python train.py --n_layer=9 --n_experts=160 --d_expert=32 --d_shared_expert=256 --activation="squared_relu" --routed_scale=1.0 --router_logit_norm=1.0 --groups_per_token=2 --lr_router=0.00146 --tie_embeddings=false --lr=0.00956 --beta2=0.99 --seq_len=256 --train_tokens=243600000 --dataset="wikipedia_en"
Below are experts of layer 3 (counted from 0) of a mixture-of-experts language model. Rows are named router (the router's row for the expert) and show model dimensions 0-95. Each number is 128 + 32 x the weight over its row's rms, rounded and kept within 0 to 255. Numbers have three digits each.
Before each expert's rows: a language model's description of what the expert responds to. This comes from a sample of Wikipedia text that the model never trained on.

# expert 22
See also, common words. The word See in "See also" headings, plus common adjectives and verbs such as well, use, best, known, work.
router:172150129220154135165119129116151083110132068165142147137128151128086189128090133115130093116097166145102152215150132160170126085168070170079084141161124105164179138173110129085145096097096085125130133111145091130105130096159138095176138127115133104095139086122103131133198148146185095079

# expert 27
Place names and 'but'. Country, state and city names that end a phrase, such as York, States, London, California, plus "but" after a comma.
router:107153101155153148120122082155141114098156112097111137156092132125155133164152165112087154102136120071121098144130077119151116134127162088099156135156158137107096110155130107123135185145117100187199094136131147142185211115190114134107104142177191151152110219102047125095087108116108122192

# expert 12
Verbs and of-phrases. The preposition of and past-tense verbs of career or duration, such as lasted, joined, won, signed, outlive.
router:146145162100148125133138120133133067158192065104120162056101125167081145196148062117157107136072141087146186111119144112178135147174110170154113104153129127110079147068177156086139158173158100124098124167114141079103123124124159110117183143132163132109100109149171090120121159119109084063

# expert 14
Media work nouns. Nouns naming creative works, such as album, film, song, book, series, often after the or a; also closing quotation marks around titles.
router:112098129116105118166128125197150162091167097157120144148116059143098152114158165138128111131111142109113094132191154147086123073102093137079150144179147098099130078114104153085168058096095156102137109166207160077134185154149106144136155136089141134099148106225096129128117108121084141168

# expert 17
Word-internal consonant fragments. Short consonant-cluster pieces inside or starting words, such as pl, ct, ass, ric in restricted, rectangular, vassal, dispossessed.
router:056099131137135171198122128135146110133130126169103141094155085122170172109061175142116139161157098096137135098176098114141099109132112114079126165101152076122187133169146152185142182152092141088119162090126184158112111133060099189163092120109140133134164107135177135191166127096127080154

# expert 45
Adjective suffixes, nationalities. Adjective endings like -ical, -ic, -ian, -ual on the word's last piece, as in Technical, Clinical, and nationality words like American, English.
router:094209139101135105104064104124152180106173095118094140148144110105158122180111129158130119108142104174115162132108167144144127097142023174111120178164159159110116115185108142136142099094155115130118134151159170134067110173135101108119175113078158118120075062112149067149117080108178135132

# expert 32
Mid-word suffix pieces. Suffix and middle word pieces like ish, ic, ing, ist, ant inside words such as bishops, chronicled, easily; also political, social, but.
router:147120133230141113149161125060107109125146154141114135135103111051197120113117119120150150177165123171112127132130099143155131149131157097191132113144167086167115121178138073148130051077137123132148109140093133115109089135158082078064155091127125119112082163109115170199172109141118085119

# expert 4
Table header and capitals. Column-header words and capital-letter or word-start pieces inside sports tables and lists, such as Nationality, Years, Time, M, Ch.
router:103178119100099104102075115124139198148108098190160165108113118103130142062150090156099190141098124172125174106100126133117132133141131143110150152131127167125177147100133133138101201109140024073134154118090185096180148108090094088122108164091082118154100130111072113150169164144124113138

# expert 48
Name openings and foreign script. Short openings of place and proper names, such as San, Cal, Late, and byte pieces of non-Latin scripts like Devanagari or Chinese.
router:202108112130117095129209128159142129119076101120109140173107078122149139090091147107095165140138083129145065095098128153070135134110182114113114125147097200135139066170127104115087197145122089089117141045087090098140124099147128155167124149119123157153096113189156134189105129136105112151

# expert 24
Plural and S endings. Word-final s-type pieces such as ens, ers, ans, plus S in coordinates and plural institutions like States, Corps, forces.
router:126070100157155129105192115104157102139086162102060118167097142162153135151133119120107135139127118060138197119086051063145112136149070126086183130061130145147140161141169146139093127151126146104120159142159111087178139122181135142107140136119095164152183127084175094129151145167185162152

# expert 39
Title and proper-name starts. Adjectives or first words in proper names and titles, such as National, European, social, Port, plus the piece Leg in legislative.
router:093135095158114124132103208127119169098103082108088137148094055105152136111127104133155113102085135095131166110103117123028116151113180184108135165146109116152135165113064157112069145096139110075113109063162172100160148117104114140149165143115095073171168119115115076106072142142096119137

# expert 46
Species epithets, common nouns. First letter of species epithets after genus names, such as Molothrus a(ter), plus concrete nouns like project, system, tower, bridge.
router:178129128175120153098086139172152142088120212165122133141146149172129136137129118121147121157118078175131139094142135123036103103128161120100119141097141126118159029142141163119109092185148137059115137131115184124070145155092120205111098108136104144150137140152040139159122107152145133090

# expert 44
Year endings in tables. Second half of four-digit years after 19 or 20 in date ranges and table cells, such as 1994–2005, 2001–2009; also closing parentheses, percent signs, Attendance.
router:109131116114101137180149101151139116100187164141117101120093153159080168134123161177159116116135059108092095095183183089162142096080153087116182135121111107125154182125092156114130102136080132202091064093117124139150080121101104178101106096164086133153160089091074138085121094100173132113

# expert 34
En dashes, table numbers. En dashes joining names or year ranges, such as Kelvin–Helmholtz, 2012–16, plus numbers and US place names in tables.
router:109131066081064105135130135123169152103076091146145157107171109118147098168113162122115119162126193127128170094106088114118114169068136182152173164176196105097121158098108117120124130185150127142107114138096098143125098142100143134151104104213154084137052076090102140124147104153065145140

# expert 60
Rank and negation pieces. Rank labels in infoboxes, the word not, initial letters starting a repeated name, and Thai, Arabic or Japanese byte pieces.
router:060129186066157106105117139108131133146091171128111118124120131091171140125099121142120167170173108081118170164119087146174124166164079156114123122120132157067147136135173189169144107139060057131119167134141139138067105067123136104081144173159144141093134112133211111177116140108161114090

# expert 37
Verb stems before suffixes. Verb stems whose inflection follows, such as discuss, expl, requ, support, use, typically after to, and, he, or also.
router:081153117188154126124158101168107123125192164136153144094143128125137135169099177133150085176073116146126217144077109123112107128168116178093137163119101091128167159075075122051176085059114184066100115159119120114162105104094126154149141130124121109124150152167079120103103127104101109146

# expert 13
Biographical event verbs. Past-tense event verbs right after the subject in biographies and sports careers, such as died, joined, released, scored, plus quotation marks.
router:132156103131158143173105077130121152125162094097106127157137136173104119142149151119096064127105065110102084117141121130167122158133145125120143081080106106096166144102146108093167088099193141193112083178117129144216073116074092179140054128160172173068133107156091137095107120109119140129

# expert 20
Personal pronoun subjects. Subject pronouns he, she, they, who at clause starts before verbs like was or had, plus word pieces beginning he or she, like shelter.
router:152179170139114117087103096130130118117122126158142130085086144125170097103108157115133145191162162142118060157145156146141109122089160074127072108060140099118178133187099079119195141063099100139243123110160147128170143091152104077162127138141125097152170133122137147108134113119099145169

# expert 19
Date spacing and years. The space between a month and its day number in tables and infoboxes, plus year pieces such as 19, 20, 18, and month names.
router:143098088096078119175175067130164130095186096150109145154122156092073132099078064098135143153158101130122132140127144119127186177056135186158196148114176128078130130113108141148096080107166096125126100171123106142133134169134175188139073076123187119111149126118102111109129098082109132140

# expert 18
Paragraph-initial capitals. Capital letters or first word pieces starting a paragraph, list item or name, such as M in Many, AllMusic, Binomial, Coordinates.
router:066074109130107144159140124070139094122126101130196158125116109145077154062117130137052183104110122125146150124184118143155092081168159145188113154140099125114123109113131083131141090097196115154116076100099170158184136143164134166183189073083132103153110122145131115132095184129102130141

# expert 57
Numeric table punctuation. Percent signs, closing parentheses, decimal points and pipes right after digits in statistics, climate and census tables, such as 24.8%, (40.6).
router:143215198142073129108108140134182169107160192127143094060068164136135151100124112117069073121129112096126093128202118090139112063148125150160147141140123151112099155157162120137113168143080117147102066117092121124128156081125115108106092087115105180158111116096105107144121117109193151106

# expert 9
Infobox fields, career verbs. Infobox field words and career verbs in biographies, such as Appear(ances), Date of birth, Producer, Preceded, won, joined, signed.
router:077137161084137127129135097119088085154178095097160124096113137148170154133149097098120136075122153057154177077090158101211132165170122173169136133099102154110108099111202172085111102144094126133095137153105134094137103075128178119147141110153167137096097107114108133108092165127097047084

# expert 1
Capitalized word openers. Opening pieces of capitalized words and phrases like On, As, In, Out, Los, TV, in titles, headings and table cells.
router:097049106151085128153159122100149157149130054119071140098090111157106106160168146123105070140093116104140142094159156110172138135151081137112126159206179139140107119073141148102090111160098151114108078130099139167148085124108119123122186186196043100166126111146106132135093111153157126151

# expert 0
Table cells and connectives. Pipe separators, spaces and semicolons inside number-heavy tables and lists, plus linking words like amid, between, without, However.
router:126110097165081092111161141113164140106158159118124113153069152104143149146134145138098114168110096120140121125137078150100123126168118110196141102136142090078073186125080118092098101191158156124070093118178149154147055066065146106098156083126137188151176172121078127088117096081132141125

# expert 6
Direction and position words. Nouns and adjectives of direction or position after the, his or its, such as left bank, north side, outbreak, late.
router:151113197092160102098120177200160093122157112116117136068135156112047132130158105120155119170180080046104085124161168113116146122143116127130106115092149088159086123147113168089110175126157106142126126122137084090113180118113113086126146093157100136170126139123158183175118126152180071182

# expert 38
Digits in numbers. Single digits, spaces and decimal points inside numbers in tables and statistics, such as 0.1 ppm, 3.5; also odd inner word pieces like hafnium.
router:133099095116087099137158111154137150113134115119177143161146143071151136115132156138111107151118117182094160155088133210128129139093189139155145171166147089112136139071148119146095188131120170084096124097109167170133117193091122183115191116085081147182082091138143136188075124117175136181

# expert 31
Proper-name final words. Last word of named places and organizations, such as Records, River, Street, County, Union, plus sentence-final there and together.
router:070109157205159113122130148123108158115139137132142123149161185151141122153180105127175119126143096150130158137132087117118147140115147095092167133089118120152107152223143165152099073144098094135151153076159140098093070169102122129160109119164201103081127190199052176117156109132128136125

# expert 55
Surname and place endings. Final pieces of surnames and place names, such as -en, -ville, -berg, -burg, -ić, -ova, often in non-English names.
router:144117168152115212109173153149120136124154161142106117189171162153156127186182174097133139108148161085107103151195112125112141131069184092127138143114141174116141177166101099117101094190190163152144110117129132095103130168091139188150077114129158136173157143111065163100169105125128122161

# expert 26
Place and institution nouns. Final nouns in proper names and section headings, such as World War, Los Angeles, County, University, Demographics, League, Cup.
router:071148142112168106113092122151146124086112171164121096173093084148111130158173148132120117123119096178129087102131162095022157125157133087092152112156125104163124182148150147138091160154126108121184124128158104093165109133136099128147052145167167159118158183088104216159115110113171092160

# expert 8
Capitalized word-initial letters. Single capital letters or short capitalized first pieces starting a line or paragraph after a break, such as U.S., Site, Key; also I, On, In.
router:154137083101160124159130140079140136170096073137138134143099161139153100141134113156173124083088181143129078104092102145157106164133079109130097141131160083161143157170113166169118082141214142147174147098113115194197161146166073088141119179096130106151128117145147181120125183093091184133

# expert 7
Name-internal fragments. Early fragments of proper names and foreign words after a capital initial, such as H-ut-terer, K-re-ilick, Hong, von, Van.
router:157104146111106156097159133146158139132090090149113160155114130149120134139130117111123109137172095161109091187091126118140121090084150093189123187159123138135135124079037175084096202150150152114193074120161106112131119134112129209128088138150086185136163168101125103134084157098174186146

# expert 52
Mid-word fragments, non-Latin bytes. Word-internal pieces after a first letter, such as h-is, a-ver-aged, Krč-ev-o, plus bytes of Devanagari, Greek and Arabic script.
router:114069106108125119127151125160152153120104135171175120164086135130158067091093092091102113163102140135107125167064116117201138092119156143179170166128168117108142135059107097140102147166092126113114132092099103097113096216235092109134102142113092176143147126151134119067140151130103137108

# expert 35
Place and language endings. Final pieces of place names, languages and foreign names, such as -ville, -shire, -ish, -wan in Saskatchewan, Finnish, Bangalore.
router:114127075082119122095122140102120073126125136099106118159151098117131155212165160107116173063160106122113101104204199107105125147088158101148145179154112191089117091070084026102123113144135151142142114116099127120092110110170102146115142114129099142143103129095119107111202115114072135138

# expert 25
Object pronouns after prepositions. Object pronouns and noun endings right after prepositions, such as with him, among them, for himself, and others, in narrative text.
router:150200123135169117133094138088115064123079159152149130112182121168147150160181042112147131117203186110084079095124153178123144138113138123148119116171133112122128133153205071183191119127095121133112136143142134076114145169087120080148096048134103124160136116126125111133142110123148162146

# expert 40
Slashes, quotes, prefixes. Opening slashes of IPA transcriptions, curly opening quotes, and short prefixes or function words like pro, per, as.
router:192169131136121094139138136116136150115127086150091143167197081096175051078097172121092122169119149178113116108155120163128124107126141176075073182106148068171139128158097098129138167129103158136135135122112159134151114159136104099103161171086061104146168072188147120127080116116152102174

# expert 62
Section breaks and election tables. Paragraph and heading line breaks, election table words like Candidate and hold, and completing pieces such as yard in 36-yard, iam in William.
router:171118182120133182113182123173145124115135123139163116168159169108171128092106167118067063090159119115095047146154117090183128148135146151117115117099122193109112145110147135144089120131162116134124124154115152120171121199095110112060113035176173175126151102158097134137159149158121100162

# expert 61
Auxiliaries and adverbs. Copulas and auxiliaries such as was, is, been, would, and -ly adverb endings, such as arguably, presumably, specifically.
router:129125085181146116135162157049100060127125110141149148190119059164115067071118113104101109075151195167166149167106130130141132110154168082138114111155127091083114102087106094180203141101119161134105105096090110141172088116190083136131131118150178124128146128101140129115166118119113132091

# expert 3
Capital and word-start pieces. Word-initial pieces and single capital letters beginning names or words, often after a parenthesis or heading, such as act(ing), D(NC), Á(ngel).
router:091168088134125145158117125137133122127104076145078129138108095090145147110083118172173160123076191073158105081133161116113117184128051161086113144173171178134129146086095139146140107099177120067141143133107148189147096137190125116172114146126086094167111144140140123061085101167080102133

# expert 23
Plural endings and nouns. Word-final s pieces and clause-ending nouns like work, season, Records, Championships, goals, plus well in the phrase "as well as".
router:180115140170116126153170142149123103105144147157139137134182090170086121174093110111120091098187113152105116160151185157185095103166169115098112167104098182134099130128145110157094111191099107140109094144149155095162157107115093222104101065191096175155130111134133108131082119163121176169

# expert 33
Awards and cast headings. Film-article words, especially the "Cast" section heading and award terms like Best, National, International, American.
router:090121147161171120162063107124134172084168138100051129136151124120101165071164139131176096166109173177138153132113138122109140103139128108116112136164131136143159138170167193102184117152115043096127125121179095104076113160092099079128157169108110074047155118117142110094133163153138098100

# expert 42
Infobox field ends. Closing parentheses after birth ages, Location labels, °W and °E coordinates, and years or names ending infobox and table fields.
router:149154128174148161160108124162135123124159113144049124149108118152157133141158147109174052140085072088093159093110120141123098185102134101143116140151079148108124116084106161100090163099137152131127114149171130126089171145108125211081109068152206156133114205098118123133150135130177187095

# expert 58
Table row pipes. Pipe characters opening table rows, especially after headings or divider lines, plus name pieces in tennis and sports lists.
router:079102134205119089121129114166152182113093127110149156154133145171169110128135179120103142155094135073177105114115119118179153144121168144140140172131114170064104171138137167091144131132177121122130175143145144107196202130100089108129078090139076155166187115093112096090141140114044130134

# expert 41
Pronouns and relatives. Subject pronouns it, they and relatives which, that, who starting clauses after commas or periods, plus nouns like station, company.
router:106174070222136118190140106107045066114142135133158141214105103144142157145118126135150116088100095152103111091135104099065116137116172089095119083138112086127141165089153050164197112133105118117131123163144149134144153106159158134161157122104141166109167175106124131172126113109102147131

# expert 29
Word endings in headings. Word-ending pieces like er, ate, ie, ish completing words in headings, names and tables, such as Complete, Former, Mookie; also He.
router:133180151153149114091082095081124163133070143103093122072075125125149160136140105158161150229131172172149154112141170113147105163120121117083147142150132121131120101158121146086135106122054078130137162096151141123110102082123132058096064115113155135124118129101092155090144131149094025122

# expert 5
Articles and determiners. Indefinite articles a, an and determiners no, every, These at noun-phrase starts, often after is or with, as in "is a solo piano album".
router:182054125095162132126090091077131129192112124096156144160143106082183158084158102113101169078123111150110134148123066099146128120139164152153134119142145080125137140200146115163121127082176110155158107166132087179193172113134129094119101158071095083173164096153143146124170118128125134062

# expert 2
Infobox section headings. Heading words opening infobox or list blocks after a blank line, such as Background information, Personal information, Phylum, Died; also publication verbs like released, include.
router:128111121114142130152172107129073147145100066169142148103141126139130128180130140127174098173138174159124180162126155158184127134118079142151078115124121200112098099119101111091140062105170155110140191148152064149079151113182098121139169149127205069073158125175129123124167155097109159093

# expert 16
Sentence starts, dashes, pronouns. Sentence-initial words, dashes, apostrophes and pronouns like I or you in narrative and quotes, such as So, —, They've, O(zzie).
router:181105110190089078120107077101127057104110092071139107164134118142104120137092159110140103097167152144099050119124122112129112153105173120101163124115159107136153204134104087167145141139057159167144061151118132147155133190167174064111147137116088106098146170127130148152134117099109174167

# expert 36
National and political adjectives. Adjectives of nation, politics or public life, such as national, American, European, military, local, and of in Ministry of.
router:120136142094129122130110096140172161121156121118040134180111083038179124156103071134149121106150084113114135115099150116077102082166113146103168100149114090136139101090131154163098164100156100085111189125150220115133132181110113107140169101101130085140155099091130132162101093200150143115

# expert 21
Foreign name particles. Short syllables and particles in Portuguese, Spanish, French, Dutch or Japanese names, such as do, de, du, la, van, no, and single digits in codes.
router:180108163157120148127123152179152155103132132151133137140163151133162131135134164129182106130141110169113163159126129110057106124079156083101133167112134220103141128133106075133076082219121149071127115098109152111082091121084106197133053155125122108120136110180056162122119156115143159119

# expert 54
Infobox labels and colons. Field labels and following colons in infoboxes and taxoboxes, such as Type, Complement, Genus, Capital, Born, plus bullets and list dashes.
router:120168119119144111127167155132111152161123203125134137049126122099129140137105100151102196164083128149119207102102106100105115142097126139125101149131095135118111053120112162116108102144201116181101177126102082112037139078138162117116140167088182160113104142174151153121097128122196131087

# expert 10
Elections and outcome verbs. Prepositions and verbs in biographical and political narrative about elections and wins, such as led to, stood for, won, victory, gain.
router:107155169133150130179114151144134115135175081146090103137108135155186151122160136107121087145191066094133085157161104109168158176131148105117142099102142138099133136167157187157135135101066164155169153053162089139098106119113130178159098125183129181045089141119072128135174120109077121128

# expert 30
Mid-word suffix pieces. Inner or final pieces of common words, such as ent in mentions, ing, ile in underprivileged, and social-topic words like women, religious.
router:194140158165157148128116133074123113105144167077081113124130114127115134090127161108117121203194114143112159123132136125146127182109118109116158119071163176159162117185110156108110106091114111108162140146092193069101043077154104102114110175109139134104069130108156144080170129176186100128

# expert 51
Sentence ends, catalog fields. Sentence-final periods before paragraph breaks, coordinate units °E and °W, and asteroid-table entries like MPC · JPL.
router:096033140122165111120202167115100160091153143144182148146129128188132113093106175112137122111113140161118084141148109094154155053093115130108129058160099102123095137101126120161164148091061111123117123173106171125146123100121146128116084126142200155135122198163129157169141184174108098106

# expert 49
Sentence and cell ends. Sentence-ending periods, including those before blank lines, plus the relative pronoun that and single digits in table cells.
router:084097120183172115110169111166108119138097126109122133124155168128141094099098188129082166159149117159117073183125076134184133114126118125143206094118134102107102154162209137192127105130091102134180182124158173135132111134152137088117191116097184145121083170126118212134134119148159127142

# expert 11
Infobox field labels. Infobox labels after a dash, such as Born, Coordinates, Length, Votes, plus articles a/an and verbs like taken, situated, lost in prose.
router:103135091092151114130098195135136139148188199086155145110117123155164116085072112103107126099087192165117164097133122166184128122162118144158080133051059142102149123094137113073121115130169110131108148147074188137149130134153111131096164171120165129109081110149159116108082124121142120043

# expert 59
Infobox colons and labels. Colons, pipes, bullets and field labels in taxoboxes and infoboxes, such as Suborder, Family, Spouse, International career.
router:122139144106136131091160163141120147149111162128168125095174135129176121055140163144102130115064176123126201128099111097103120125085089163136100160131101171155139076145116152089095142136088149118143114139115087102086187070105164105150174192116154091084068088130135149089122154106123140031

# expert 50
Taxonomy and infobox labels. Labels in taxonomy and infobox lists before a colon, especially Species after Genus, Order, Website; also nationality words like American, English.
router:150139146091137143119132156097089127106131177163136099130086120120212150075171105124136170073104179123144163107109142107164123088106083148147101100141140194134148104143099136147133119056109131180141146120123062092065124053156134087119193171078099144097125112105180140127126179145156133084

# expert 56
Table and infobox fields. Colons after infobox field names and the Source column header in tables, such as Time zone:, Title:, Source; also mid-word fragments.
router:136118111093124144164121214111145168161057149139134145181102130138184140156158125133111124183137163175117201182128140094149119170144147092108112124177158111176164163102095165145116176165062176153121125122177157119165109115099147115185154171155142142120136190126153111121059137157111126156

# expert 53
Surname and name pieces. Middle and final pieces of personal surnames, first names and place names, such as Cardiff, Gertrude, Smith, -burg, -ley, -ton.
router:108146143180121154126180083155128147114120143135065149127196110136125103130156118130132181144114106118115074122143116135110109137096204103120121176074118188102164149053114156145097149134242119146136095135121164135107104152105098115116096056117170160055113170135102092104157123172126127131

# expert 15
Connective 'of' in names. The word "of" inside titles and institutional names, such as Prince of Wales, chief of, Medal of, plus name-starting words like Hong, Pat.
router:131173156145127089106128095174153142126112094143053112145129137088167083097153150131137098110164153142117055171070129119106132093190180082123144105170119175057134142104115172140099201162105127119152163156093133077156148203139129079130145153124150124139190141138107061100138141103107129128

# expert 63
Commas and opening parentheses. Commas after words or clauses and opening parentheses, as in "Most recently,", "Halpern, Paul", plus States in United States.
router:149159099076150107119145089138143125108093121160107121116127146152160148165129119124129155082097140133170120165104139075101135096118148125153195126099165198107065127157080120078166073117076155157108146154086172147157162151107118123062142220185144117135084157134079104188149099102100154152

# expert 43
Infobox field labels. Field labels and colons in infobox lists, such as Genus, Phylum, General characteristics, Production code, Website, in taxonomy and ship entries.
router:099171121151138152148140112130128160134120148156135134053111181140144126114153167116094141109136138125098199108145103106116130126138096227105101130123092108119091086129105142122116082095104167125109139103110046114073147048169135198094103100129145183135127132163157101160154128096206148064

# expert 28
Numbers in results tables. Digits, colons and signs in sports result and statistics tables, such as round 3, times 3:20, +, −, Roman numerals.
router:111082171109144112126117118114181162150109051151132109121105149117126122093097123142094069086125143079081150125124124157163163116060123199131153192160183120094133155105082063202091145124134119151091090059137179089156142153135106118137118157123146111119163122119126104111067098118191138106